Below are experts of layer 3 (counted from 0) of a mixture-of-experts language model. Rows are named down (a neuron's output weights, with its number) and show model dimensions 0-63. Each number is 200 + 20 x the weight over its row's rms, rounded and kept within 0 to 999.
Before each expert's rows: "comes before" lists some tokens at least twice as common just after its tokens as in all text. This comes from a sample of Wikipedia text that the model never trained on. Tokens count by the router's weight.

# expert 33
comes before: " of", ",", ".", " in", " and", "=="
down0,208,190,222,195,180,206,187,183,183,227,222,226,208,231,197,249,186,172,196,183,238,196,191,211,203,188,190,205,188,208,192,203,226,206,185,205,169,166,227,195,193,236,199,203,170,239,210,195,213,227,171,199,205,189,166,175,200,225,214,195,181,180,199,210
down1,184,181,208,219,201,203,203,194,215,233,205,221,217,210,205,191,184,205,223,181,185,206,206,182,196,184,168,169,168,225,204,167,211,239,265,203,225,205,182,194,213,190,194,209,223,208,206,207,191,207,225,170,220,240,183,206,198,189,198,205,232,165,195,204
down2,194,227,212,202,190,185,219,241,186,231,172,211,197,192,215,168,175,204,192,192,184,171,202,193,201,158,194,161,193,153,207,154,188,213,189,184,214,219,198,217,195,203,163,181,154,200,186,183,185,227,239,186,235,232,233,208,204,218,211,204,182,183,188,222
down3,185,195,235,236,206,165,207,200,191,212,175,210,227,223,176,205,216,213,222,229,217,192,233,242,194,187,193,200,199,212,170,207,149,220,196,210,198,211,193,220,194,210,194,186,216,201,217,187,218,219,175,199,207,228,202,210,169,203,208,232,195,181,197,220
down4,186,194,205,203,190,224,199,221,232,201,187,225,220,197,206,184,202,208,202,240,211,196,205,196,159,183,194,207,208,185,216,199,171,189,183,176,190,204,186,194,192,202,193,211,222,182,228,199,253,225,196,203,196,226,190,227,200,187,221,214,222,220,172,193

# expert 62
comes before: ",", " (", " and", " of", "'s", "\""
down0,163,202,213,201,134,225,216,202,187,195,197,204,167,209,193,231,240,233,213,230,200,219,200,226,218,251,210,210,196,238,224,210,176,186,203,197,177,191,212,197,248,214,233,191,161,203,212,214,179,202,219,206,184,192,198,185,221,174,210,207,184,178,233,197
down1,176,229,185,199,212,159,168,186,190,176,221,164,177,230,187,186,211,232,196,208,190,213,205,188,200,205,203,216,192,220,195,191,188,181,226,190,196,213,225,184,163,161,200,188,195,216,184,208,183,188,213,214,191,200,221,181,177,199,200,199,212,180,190,257
down2,191,196,153,201,214,187,223,223,215,191,230,173,194,203,176,204,191,209,211,200,208,181,213,208,183,175,190,193,196,191,189,226,169,232,206,211,245,173,203,212,203,190,213,200,220,182,181,196,195,204,209,222,205,205,185,180,210,246,211,200,227,191,199,186
down3,204,207,163,210,192,169,173,199,197,236,197,175,215,215,189,229,181,254,178,202,205,183,194,177,195,201,191,229,189,227,200,173,221,203,194,203,164,207,179,174,231,215,178,177,198,225,212,208,206,208,235,205,221,158,187,197,189,153,192,224,221,202,212,188
down4,185,234,201,185,185,182,198,186,193,165,181,172,227,174,200,228,217,219,206,191,215,236,198,192,210,200,210,204,195,173,192,196,223,200,224,215,179,217,249,218,215,250,193,167,201,211,192,174,217,198,216,203,194,169,202,211,204,222,193,211,176,226,179,222

# expert 57
comes before: " the", " a", " by", " to", " in", " as"
down0,206,208,182,202,181,183,217,162,193,180,215,168,184,230,197,179,231,181,225,230,199,177,197,201,191,203,188,232,151,168,199,225,190,220,176,199,193,214,192,181,202,217,148,251,205,213,169,188,201,211,202,196,208,226,187,216,167,226,199,188,171,185,189,200
down1,220,179,206,202,209,169,194,184,191,198,203,243,176,211,205,209,235,207,195,200,232,188,206,211,185,155,174,170,186,216,187,209,199,189,216,195,178,213,227,171,189,204,204,213,187,199,211,217,226,217,167,189,211,188,199,209,218,204,188,172,202,184,183,212
down2,222,149,168,208,173,185,179,234,245,204,205,174,174,189,168,154,177,188,216,179,205,245,236,208,205,206,218,206,205,201,190,218,227,167,214,184,191,171,181,229,215,191,239,216,186,192,195,185,211,239,174,215,189,212,186,205,212,207,182,204,178,194,211,214
down3,209,210,217,192,175,181,190,213,199,167,217,210,216,185,161,246,174,210,164,199,182,181,183,200,189,191,153,194,178,176,181,222,183,193,181,191,185,212,215,164,177,226,152,194,191,208,199,175,215,187,165,176,190,190,188,229,170,224,200,232,183,239,201,225
down4,208,237,195,189,190,216,248,214,196,216,220,173,178,211,202,193,195,222,186,228,237,220,193,199,200,156,184,209,212,198,222,187,176,147,171,197,187,162,232,183,217,230,231,238,225,234,198,196,213,238,188,234,225,198,219,212,192,212,174,197,172,205,181,203

# expert 36
comes before: "\n", "|", "-", "==", " The", "The"
down0,183,195,192,195,218,233,215,182,202,196,195,213,204,191,220,193,201,200,191,202,210,221,228,244,200,210,204,189,212,220,182,208,195,205,194,214,214,237,188,197,173,229,199,233,188,198,212,181,209,201,178,240,196,192,225,211,175,177,218,194,244,190,225,198
down1,209,192,216,218,159,208,206,205,197,205,187,186,239,169,202,199,239,215,185,209,213,198,193,191,176,211,196,177,180,202,200,225,238,202,203,166,197,209,157,210,206,239,207,208,186,205,213,170,215,221,195,154,223,232,188,209,189,190,220,181,186,182,207,226
down2,172,201,182,181,199,181,201,207,199,209,186,192,197,188,163,197,211,223,226,224,212,180,207,161,168,183,200,175,211,263,168,219,224,196,206,231,217,200,212,196,193,194,212,227,218,215,196,214,205,209,211,222,193,198,238,173,219,213,168,211,206,196,195,237
down3,192,203,181,158,210,190,185,258,178,184,186,196,204,189,186,260,148,173,205,187,181,223,196,170,195,181,241,185,195,226,196,201,240,222,213,201,167,186,251,203,186,191,191,176,196,187,199,207,211,200,162,168,188,204,145,184,229,165,204,198,179,200,196,199
down4,197,208,184,211,208,229,226,201,169,198,177,210,198,214,199,229,201,230,178,184,187,231,191,167,240,209,190,204,209,208,195,202,230,229,186,213,196,209,216,172,217,201,170,201,190,203,188,207,204,212,172,212,180,192,250,183,195,194,202,193,207,189,222,156

# expert 15
comes before: "|", "-", "\n", "==", "The", "==="
down0,192,200,219,198,162,225,212,188,218,187,216,229,215,192,172,212,186,228,172,217,193,183,211,175,194,205,227,222,220,207,207,230,244,174,179,189,219,229,181,176,209,165,170,224,231,238,219,233,169,190,241,201,195,194,189,183,210,179,182,194,178,212,177,215
down1,186,216,184,217,208,187,198,209,224,213,186,232,228,219,217,186,227,220,164,180,208,182,199,170,216,180,189,211,175,167,217,199,177,206,177,212,189,219,176,216,204,199,183,167,200,191,182,161,203,245,218,194,224,178,176,167,216,195,176,235,168,211,193,202
down2,202,183,231,235,193,226,200,223,173,222,188,222,212,189,244,207,217,204,191,176,182,188,196,184,187,189,230,191,195,185,233,183,202,222,240,208,228,197,175,202,180,200,254,186,134,209,203,203,226,176,173,194,166,226,204,216,214,201,218,194,211,191,176,203
down3,212,158,185,180,212,167,224,158,200,197,213,186,202,201,180,198,246,180,205,174,187,205,195,223,181,232,207,223,215,210,237,203,257,223,179,175,168,202,190,251,212,177,191,250,203,199,224,183,186,234,207,198,192,201,191,230,238,242,228,207,197,211,207,203
down4,164,190,183,208,213,199,214,236,242,217,209,197,187,232,199,243,218,202,195,171,211,213,218,214,192,216,177,193,197,229,198,173,174,196,205,206,200,198,173,218,210,202,188,217,198,229,181,217,199,226,214,223,159,228,164,225,171,173,176,193,221,176,216,182

# expert 9
comes before: " the", " a", " to", " in", " by", " his"
down0,194,193,175,184,204,194,212,221,182,231,198,173,168,170,205,201,209,239,238,185,176,191,217,202,210,181,208,230,203,217,199,209,174,269,218,182,225,225,226,229,194,200,214,217,182,209,218,200,164,175,160,223,188,237,205,211,199,214,177,193,180,193,220,215
down1,182,179,193,195,202,191,187,199,142,220,188,192,217,192,208,217,178,215,205,162,177,238,190,192,221,213,198,189,167,214,208,189,211,168,185,158,193,195,189,224,209,190,202,206,217,204,204,161,204,204,201,210,189,189,217,207,200,221,178,216,214,177,205,185
down2,195,187,220,203,197,158,194,209,213,163,200,169,188,217,208,206,196,174,161,203,180,192,182,172,209,226,199,174,195,201,202,166,210,201,208,244,196,174,183,223,208,161,214,213,210,214,193,190,197,232,192,179,200,210,202,193,209,165,198,211,204,187,212,190
down3,208,190,207,192,188,192,172,203,210,198,181,200,201,182,148,189,188,183,191,219,174,220,197,201,172,197,200,220,212,236,215,190,211,200,233,179,218,186,209,171,174,185,208,197,206,210,171,186,224,183,164,192,218,208,232,206,194,218,201,242,208,197,198,223
down4,228,219,236,183,215,205,248,238,168,210,199,199,210,219,202,190,178,224,159,223,186,211,229,191,214,231,194,202,203,179,196,242,201,202,208,232,192,207,188,195,175,258,169,176,216,197,223,209,218,200,215,214,217,173,236,183,195,177,179,190,212,198,207,183

# expert 53
comes before: " of", ",", " in", " and", ":", " with"
down0,202,192,245,201,204,198,207,198,198,198,228,178,216,190,223,252,195,186,167,225,200,221,173,190,193,214,253,203,173,183,205,200,220,226,190,224,208,210,198,238,197,178,214,233,223,171,200,208,208,191,197,179,190,200,220,205,167,200,169,207,213,212,232,247
down1,178,197,230,184,213,185,187,197,211,179,197,224,230,201,201,233,176,217,230,201,210,200,220,202,193,191,187,208,215,217,195,187,207,220,198,214,196,203,216,210,189,205,164,182,194,203,238,210,224,181,250,198,185,197,167,219,194,217,223,174,221,212,175,194
down2,227,214,183,212,191,220,217,194,192,187,206,203,217,180,201,194,218,176,194,189,178,231,195,195,215,226,207,183,202,239,198,205,202,200,235,216,196,243,212,211,189,184,186,209,218,202,187,222,156,206,167,201,211,232,233,214,188,211,186,228,226,195,189,209
down3,206,209,175,194,199,192,235,206,212,192,210,219,185,220,196,212,212,199,227,195,182,217,179,226,223,191,193,202,204,198,167,190,226,220,211,177,213,213,167,189,221,203,188,175,221,218,189,199,191,208,200,205,191,245,178,218,201,177,169,188,186,167,227,199
down4,216,186,154,227,224,203,180,204,200,178,169,187,188,198,198,196,220,202,209,208,193,223,210,208,202,189,211,199,216,195,210,177,195,219,212,206,223,190,208,222,210,198,195,223,231,219,192,180,206,204,168,214,194,259,247,205,228,219,231,198,199,216,205,204

# expert 1
comes before: "\n", " ", " and", " a", " The", " 1"
down0,192,208,224,227,180,221,193,181,207,212,228,203,202,248,205,191,211,211,205,190,192,202,237,163,206,249,218,200,203,211,183,179,187,196,182,231,188,224,197,215,197,214,213,222,195,145,196,203,191,245,195,197,199,159,217,213,203,189,218,224,172,203,184,159
down1,195,248,183,191,191,159,189,194,205,195,202,213,206,221,224,195,187,183,174,223,200,189,207,206,207,199,199,206,228,223,215,192,221,200,210,206,208,194,188,189,182,213,195,155,221,182,197,196,209,199,220,199,222,201,184,199,180,206,167,239,171,191,196,185
down2,180,188,157,224,200,179,212,195,216,212,211,195,209,215,166,186,216,217,211,157,206,192,211,215,172,167,192,199,191,216,183,213,209,173,210,199,200,188,224,202,176,182,204,170,202,228,186,201,219,209,177,205,221,203,217,196,169,222,192,220,214,169,198,187
down3,173,197,201,209,192,163,204,201,197,156,201,212,250,213,202,233,196,187,190,224,194,224,182,239,196,186,211,193,209,182,207,213,178,197,239,229,182,221,221,278,201,220,243,220,214,217,182,250,206,190,200,216,226,166,175,193,186,225,182,192,186,205,199,233
down4,198,208,209,182,199,182,212,196,170,200,223,183,201,184,222,228,197,172,199,192,197,203,216,184,207,228,221,202,201,210,206,195,187,220,177,211,220,204,211,186,178,198,152,198,190,199,177,197,222,183,192,201,210,211,211,169,211,214,167,273,183,218,197,219

# expert 12
comes before: "\n", " ", " 0", " 1", " 2", " 3"
down0,203,223,206,240,213,215,198,187,197,200,159,269,177,224,197,229,220,197,189,209,223,215,200,216,190,229,224,162,238,186,216,216,199,215,219,188,190,168,205,204,214,194,202,220,182,249,166,171,203,187,236,198,194,207,201,235,215,199,186,215,187,169,180,195
down1,203,206,190,202,198,185,209,243,214,184,200,202,228,180,231,211,195,235,233,210,200,210,190,181,200,207,185,208,191,201,184,172,212,175,198,195,209,191,242,222,204,161,204,166,199,186,202,219,187,193,208,173,229,190,161,207,187,199,176,213,200,235,185,201
down2,204,218,161,182,189,225,210,207,195,217,162,208,216,199,181,205,211,213,206,192,177,234,220,193,170,206,193,208,191,207,188,207,212,212,265,184,166,177,211,220,200,194,207,172,220,198,206,179,184,213,199,210,218,230,159,212,258,194,186,194,190,195,192,173
down3,170,179,169,199,207,216,191,173,184,240,200,180,215,211,209,209,214,191,190,189,204,195,191,211,186,201,174,187,202,174,204,173,174,219,221,214,220,196,186,232,211,210,171,208,224,160,221,221,190,208,223,196,185,216,180,178,157,213,206,195,207,245,207,177
down4,186,229,219,181,225,191,192,189,209,156,198,192,220,223,206,198,172,221,196,202,187,167,221,149,182,208,208,201,190,208,197,192,166,175,211,168,158,194,177,193,175,209,222,224,206,195,194,206,214,192,178,215,199,196,209,190,218,215,200,180,227,215,207,245

# expert 59
comes before: " |", ".", "–", "-", "|", ";"
down0,226,188,202,195,241,155,204,184,193,209,177,184,194,241,212,188,192,208,199,192,208,162,146,250,211,168,221,228,211,199,175,185,223,199,201,214,159,225,226,207,173,216,221,220,166,166,196,179,205,200,165,215,217,169,193,214,203,192,196,202,188,144,190,178
down1,204,199,181,197,185,164,193,220,210,207,219,203,181,193,208,203,203,199,237,191,233,220,230,219,192,218,215,177,214,195,193,247,190,219,199,240,226,242,194,209,181,224,217,210,212,194,187,213,228,199,208,198,194,201,198,192,224,219,201,172,206,197,194,218
down2,218,192,208,217,251,184,225,231,234,190,167,225,206,218,178,181,201,181,223,192,207,229,208,207,194,219,221,202,220,183,231,205,184,198,177,194,212,167,189,236,225,208,204,185,216,201,167,217,195,216,212,196,183,246,214,206,166,198,210,256,182,209,210,172
down3,206,172,192,195,181,201,227,208,153,162,222,203,195,206,217,205,185,221,208,232,177,177,205,174,165,205,210,170,195,184,171,169,200,163,180,218,219,216,195,192,228,194,207,230,228,196,201,245,219,194,187,228,197,197,192,174,181,194,182,238,226,240,218,224
down4,225,179,253,218,209,191,177,169,222,196,190,185,174,209,157,196,188,193,202,228,233,232,220,179,156,171,194,235,190,196,187,210,177,191,208,174,184,248,203,217,216,226,196,206,210,191,221,234,223,223,185,196,189,188,210,225,178,215,213,204,188,193,180,179

# expert 48
comes before: ",", ".", " and", " of", " (", " in"
down0,196,186,165,130,202,202,175,214,172,186,184,185,205,200,212,213,181,204,207,219,213,217,193,154,181,208,207,209,217,225,212,184,227,179,171,236,192,215,209,204,219,218,179,216,178,231,210,224,203,222,245,205,193,224,192,188,220,185,192,187,171,201,223,206
down1,195,181,200,201,182,189,199,204,197,217,193,156,201,194,160,224,153,165,201,182,188,176,224,204,194,201,171,216,199,208,184,189,193,231,208,218,199,198,197,209,213,204,203,214,175,240,185,168,176,200,224,186,159,202,188,208,179,214,233,219,174,181,184,228
down2,197,215,199,231,222,190,202,172,191,200,220,187,186,190,216,194,206,191,171,211,171,215,195,202,147,228,182,216,190,212,207,185,203,206,215,204,232,179,176,224,175,178,202,209,203,216,234,194,165,230,202,195,207,226,233,184,235,194,216,184,210,184,235,194
down3,230,171,220,198,195,163,186,186,189,215,209,168,198,227,158,225,217,189,186,202,244,205,204,223,210,174,235,207,206,224,181,187,204,202,188,211,213,223,181,207,225,232,218,204,199,207,183,212,246,207,184,210,232,212,187,208,204,192,182,188,215,170,222,196
down4,224,213,155,200,228,185,186,205,216,152,141,207,205,213,181,177,205,226,180,202,170,200,186,193,185,147,193,223,183,171,215,240,215,193,223,181,212,180,197,180,193,210,210,157,196,192,195,190,198,165,175,216,202,200,225,165,197,169,199,210,228,202,235,201

# expert 47
comes before: "|", "\n", "==", "The", "===", "In"
down0,171,206,199,195,201,185,172,186,194,204,211,234,209,201,237,217,179,187,154,200,199,202,195,232,241,217,216,218,191,171,190,201,221,220,190,212,268,189,199,233,220,177,210,210,189,154,193,184,190,221,164,229,188,185,192,194,199,191,191,213,205,192,200,189
down1,199,230,210,196,196,249,177,184,208,201,195,223,199,192,178,144,202,187,203,172,209,210,215,207,205,188,167,203,168,227,206,183,178,212,216,193,217,183,195,187,187,181,216,186,199,170,215,185,230,186,247,215,217,191,182,195,193,167,196,166,220,196,200,192
down2,202,195,199,198,226,214,184,205,192,190,205,252,201,194,189,173,215,203,219,176,206,189,192,193,204,183,187,191,220,224,220,181,197,200,210,185,208,218,212,168,183,204,174,213,253,233,206,189,199,184,206,198,233,206,223,172,191,210,194,158,207,213,210,207
down3,182,205,191,218,172,179,197,197,223,206,196,223,219,200,194,217,221,211,176,187,205,200,197,231,158,203,214,178,182,230,188,221,216,181,226,220,177,188,196,239,238,203,166,209,176,189,197,203,196,196,210,205,172,217,208,213,237,233,180,171,203,196,202,216
down4,194,204,196,222,203,225,212,187,226,230,176,153,194,200,196,203,213,211,172,202,187,206,251,159,172,168,194,175,200,190,187,215,226,182,204,217,206,194,199,185,214,210,238,190,197,188,149,182,215,201,166,206,232,227,211,189,202,182,210,220,181,225,197,217

# expert 39
comes before: " the", " a", " his", " be", " an", " their"
down0,201,199,167,208,193,181,204,171,198,199,212,203,201,218,209,173,171,213,179,252,178,211,172,185,192,175,212,159,192,247,181,207,199,215,180,236,193,201,198,165,188,229,193,168,206,210,209,235,189,227,196,190,170,175,187,202,202,177,188,214,201,224,200,201
down1,187,191,205,193,195,202,230,198,183,186,182,200,184,217,172,175,216,199,222,189,223,200,197,152,208,261,203,170,197,214,226,151,250,194,209,213,194,230,189,212,202,197,197,218,188,198,227,200,200,229,206,175,195,216,170,197,224,216,227,237,179,192,219,189
down2,211,191,193,189,195,225,159,211,190,212,176,220,200,200,233,199,183,198,170,228,204,237,207,168,228,170,173,181,193,234,221,167,205,181,158,210,172,191,220,215,200,208,201,174,239,198,206,184,188,224,229,207,193,203,176,221,162,198,227,200,198,172,196,172
down3,224,164,200,229,204,221,164,190,190,195,197,230,212,195,202,187,194,205,206,178,217,197,198,167,219,187,183,211,198,187,165,180,181,149,211,178,189,180,178,183,178,192,191,198,206,235,180,240,190,219,197,239,214,177,196,169,211,203,181,192,205,239,190,203
down4,181,197,195,221,190,203,192,216,186,210,214,200,186,205,202,173,180,192,210,176,177,230,188,199,195,182,199,171,205,199,195,207,192,193,192,189,194,212,182,192,218,156,205,229,187,197,191,220,200,207,215,158,197,222,200,187,207,244,222,179,212,166,198,231

# expert 40
comes before: "\n", "|", "-", "==", " The", "The"
down0,185,216,222,203,214,194,190,208,185,207,197,203,172,224,226,191,153,186,167,179,190,189,206,224,213,223,186,220,206,198,175,183,180,214,232,192,160,213,187,198,205,213,205,211,194,185,207,238,193,196,198,226,179,182,220,215,196,163,199,213,181,243,228,191
down1,176,219,175,222,206,209,207,219,207,227,201,223,225,218,181,213,185,188,196,209,190,239,190,187,240,233,210,185,191,206,193,210,198,183,186,198,217,221,189,215,197,173,185,221,199,205,198,216,210,201,194,253,225,221,195,222,247,198,199,202,241,203,175,153
down2,174,208,195,203,213,202,256,205,203,182,226,172,212,220,212,185,195,201,237,226,209,198,211,187,198,208,212,219,205,209,199,222,189,207,203,191,203,191,205,236,182,168,162,194,176,201,185,176,220,191,204,239,218,191,214,195,191,178,219,177,229,200,162,220
down3,201,183,194,190,187,199,171,192,199,229,199,200,185,179,220,202,183,221,182,202,200,190,239,179,213,197,231,191,167,180,199,188,205,184,222,182,209,231,225,212,208,188,178,211,216,192,187,217,179,201,154,163,243,208,148,187,190,214,224,232,191,207,186,180
down4,167,178,209,198,182,194,206,212,215,195,206,196,243,196,193,208,216,146,167,216,216,166,208,199,201,205,186,186,177,159,209,193,222,198,194,214,207,190,220,218,194,231,220,204,199,205,213,193,216,181,210,163,188,207,164,192,225,220,191,180,199,210,217,206

# expert 34
comes before: "\n", " The", " the", " to", " He", " In"
down0,181,187,196,148,205,217,201,185,199,195,200,221,217,207,221,174,173,197,207,191,190,169,238,196,212,213,216,204,183,251,193,206,248,196,193,186,199,201,183,200,215,178,228,232,201,194,198,198,200,162,193,213,166,207,207,199,210,192,211,201,221,214,185,200
down1,221,196,221,172,231,195,213,190,193,185,205,182,186,196,195,174,212,237,223,191,182,205,155,205,204,215,198,233,242,151,198,215,217,224,196,195,184,192,209,208,201,194,182,242,184,186,192,168,211,220,168,170,205,156,230,219,228,219,208,165,183,247,177,184
down2,170,184,196,226,209,199,214,210,199,197,194,217,189,235,200,166,220,224,184,235,216,208,213,185,181,188,188,196,246,192,223,172,220,199,215,201,189,215,169,205,175,185,219,199,230,199,213,198,195,175,158,227,142,195,221,176,212,176,211,221,219,188,170,181
down3,200,209,201,196,182,209,190,215,229,204,174,198,189,176,188,199,176,173,185,225,207,185,239,193,177,193,200,241,188,185,210,171,208,178,224,209,213,192,218,188,187,197,187,244,208,200,189,178,175,238,244,220,186,206,196,180,175,205,197,182,209,229,217,185
down4,212,203,152,225,184,177,195,213,187,215,233,214,163,184,220,203,194,226,210,207,200,228,197,180,230,197,198,216,201,208,192,186,169,206,213,179,232,137,205,212,188,204,223,236,209,183,201,216,191,229,197,220,194,180,156,220,204,170,193,167,229,254,213,226